Experts of a small language model.
Size: 14 layers, width 384.
Experts: 20 experts in each of 13 layers, 1 pick a token, a sigmoid router, a shared expert of 192 neurons.
Below are experts of layer 3 (counted from 0) of a mixture-of-experts language model. Rows are named gate (a neuron's input weights, with its number), up (a neuron's input weights, with its number) and show model dimensions 64-127. Each number is 128 + 24 x the weight over its row's rms, rounded and kept within 0 to 255. Numbers have three digits each.
Before each expert's rows: "comes after" lists some tokens at least twice as common just before its tokens as in all text; "mostly gets" lists some tokens that are sent to it at least half of the time. This comes from a sample of Wikipedia text that the model never trained on. Tokens count by the router's weight.

# expert 2
comes after: " the", " R", " a", " The", "R", " A"
mostly gets: " R", " Ram", " largest", " very", " too", " least"
gate0:117112135130119100107172147121084103104141102096153149120146141119078113095146115118116107133113109091148150160096119146114132098126102118168076128112133111133148174108124110110135093089133079
up0:138108111081151139138072118128133148152133134174169131144146157109155110118119140095129165141153111121171131138141113085142090151130157124114139123123075101163173120135105117142157167179150174

# expert 1
comes after: " of", ",", " in", " and", " to", "."
mostly gets: " his", " and", " the", " their", " its", "The"
gate0:110133137067078118154136118113097146130101156129115123139090144186116128157139086111123161123135160106123091064125145135106106133141114134148122139147127110098127114152111143123105139144140135
up0:173115102152130143107111129133116122131122139109173126117109149093097099142117154103110150119094140093110152094192109108123123140137152125115136131149140133107138097084120073129138126150142124

# expert 8
comes after: " ", "–", " for", " of", " North", " South"
mostly gets: " out", " off", " up", " down", " For", " away"
gate0:127116137151146146125130120086147136135120132112181129085084104134117104114175126138160112127130098131065168121151111106163115142125121151138115115152127111119138097098144132129130124101159132
up0:143140119208120156135151118122098136105140111145138085108137155111130122104167109104109153136090085136155121205094134131108122127164181131132157116130129170143142125159145113116128156124151169

# expert 5
comes after: " |", "|", ":", ",", " in", " October"
mostly gets: " ", " mid", " Ot", " dyn", " Mos", "ens"
gate0:108140145171105147114101121096120127157149133136144143152134124123137151184166133110126105134149136169077131123142115096161132155164139112108090151155105128090112130114159157110091129165117136
up0:116129110119104160175121170108171127149142165173148146107114100122076102079143105128153164114122101138136137105114164143121167126095110141109135115104176100103142116141126105119144134083132097

# expert 4
comes after: " |\n", ".", "p", " No", "0", "1"
mostly gets: " it", " he", " him", " they", " them", "."
gate0:134150156130110120140093114137081136120156157109103100135127105119138126146156113135160095106118142126134118126158157098120144140099140095141139155120084109153103129122144086149166124105137148
up0:142151178095144140111167140156121159114115167102136114145136128111136110116112165084114136089128052159118126153149170099131119151090101134114153164144154129130072087125162114147103162125117142

# expert 3
comes after: " was", "201", "200", "199", "202", " is"
mostly gets: " moved", " worked", " joined", " went", " died", " served"
gate0:142105114154132151128148150121160142118111138138134167144123135093088102117162141135103134111142134155131141154137108152117104113175142133138128142149120108137103143090152107108094199146138159
up0:116112097088096111110146161147181127136125145170109091060147111139115129136132163128121133121165132149116097119158098101122106118146167156125132137161139120114138112078127153120137105124149145

# expert 13
comes after: " ", " C", " c", "f", " Car", " F"
mostly gets: "193", "f", "ab", " Ta", " Columbia", "198"
gate0:151132178098119098110122115160148152104141148136146146133124116099160172156135127119088140095147124141153135175112093129135101119138138124136140113132093138091104103168114159142096129147106110
up0:125123133128109124095140155103146155090132088098140069115120139122130112086142147129104134127099083115084122134134110163127120060150140135127152078070142079134101147148120178142093101125108153

# expert 12
comes after: " T", " S", "T", " t", "S", " D"
mostly gets: " t", "ial", ".S", "ST", "American", "T"
gate0:119114109119109161085075103101182110131132161110105162148154127137135124085174126126138151150133120108152121136126138121121119126117112108140123127205143133126092127104173121116161126134148128
up0:109071114086104190136121142136104150185081144101105180137085124103145154119136071114171117168135101129105184140101171091149124083108155137154141120124102123164118131132097104124144129142084162

# expert 11
comes after: "==", " ", ")", "===", "}", "See"
mostly gets: ");", "See", "\";", "%;", "Gls", "disambiguation"
gate0:110130103130134144124135148135121106114143135126126114058146168132151140157115112120133149070143123120141133154118182160107122143141116121141166089114120144133117096162116123158149156129110120
up0:097126111134136148134122175137107105164174147169116104113164144144140137156075111179116151129138178146131132192082117138148172086127109133108153118131151081125138085148078133106143158106141123

# expert 14
comes after: " (", ",", ".\n\n", "\"", " /", " \""
mostly gets: " (", " \"", " by", "(", " [", " “"
gate0:119105093174127133159137152120156127167132147119149146085113201141109070112131125102159079135139113144142116151092139129098119145135106132102151113121111107095168135118148129114089150154120158
up0:143149193134146158141103115133112125155147141113118132172103068149146170157153154156132165137126160119112148164134109161128101135114134109127130102138125151147117129167119113140133132100112136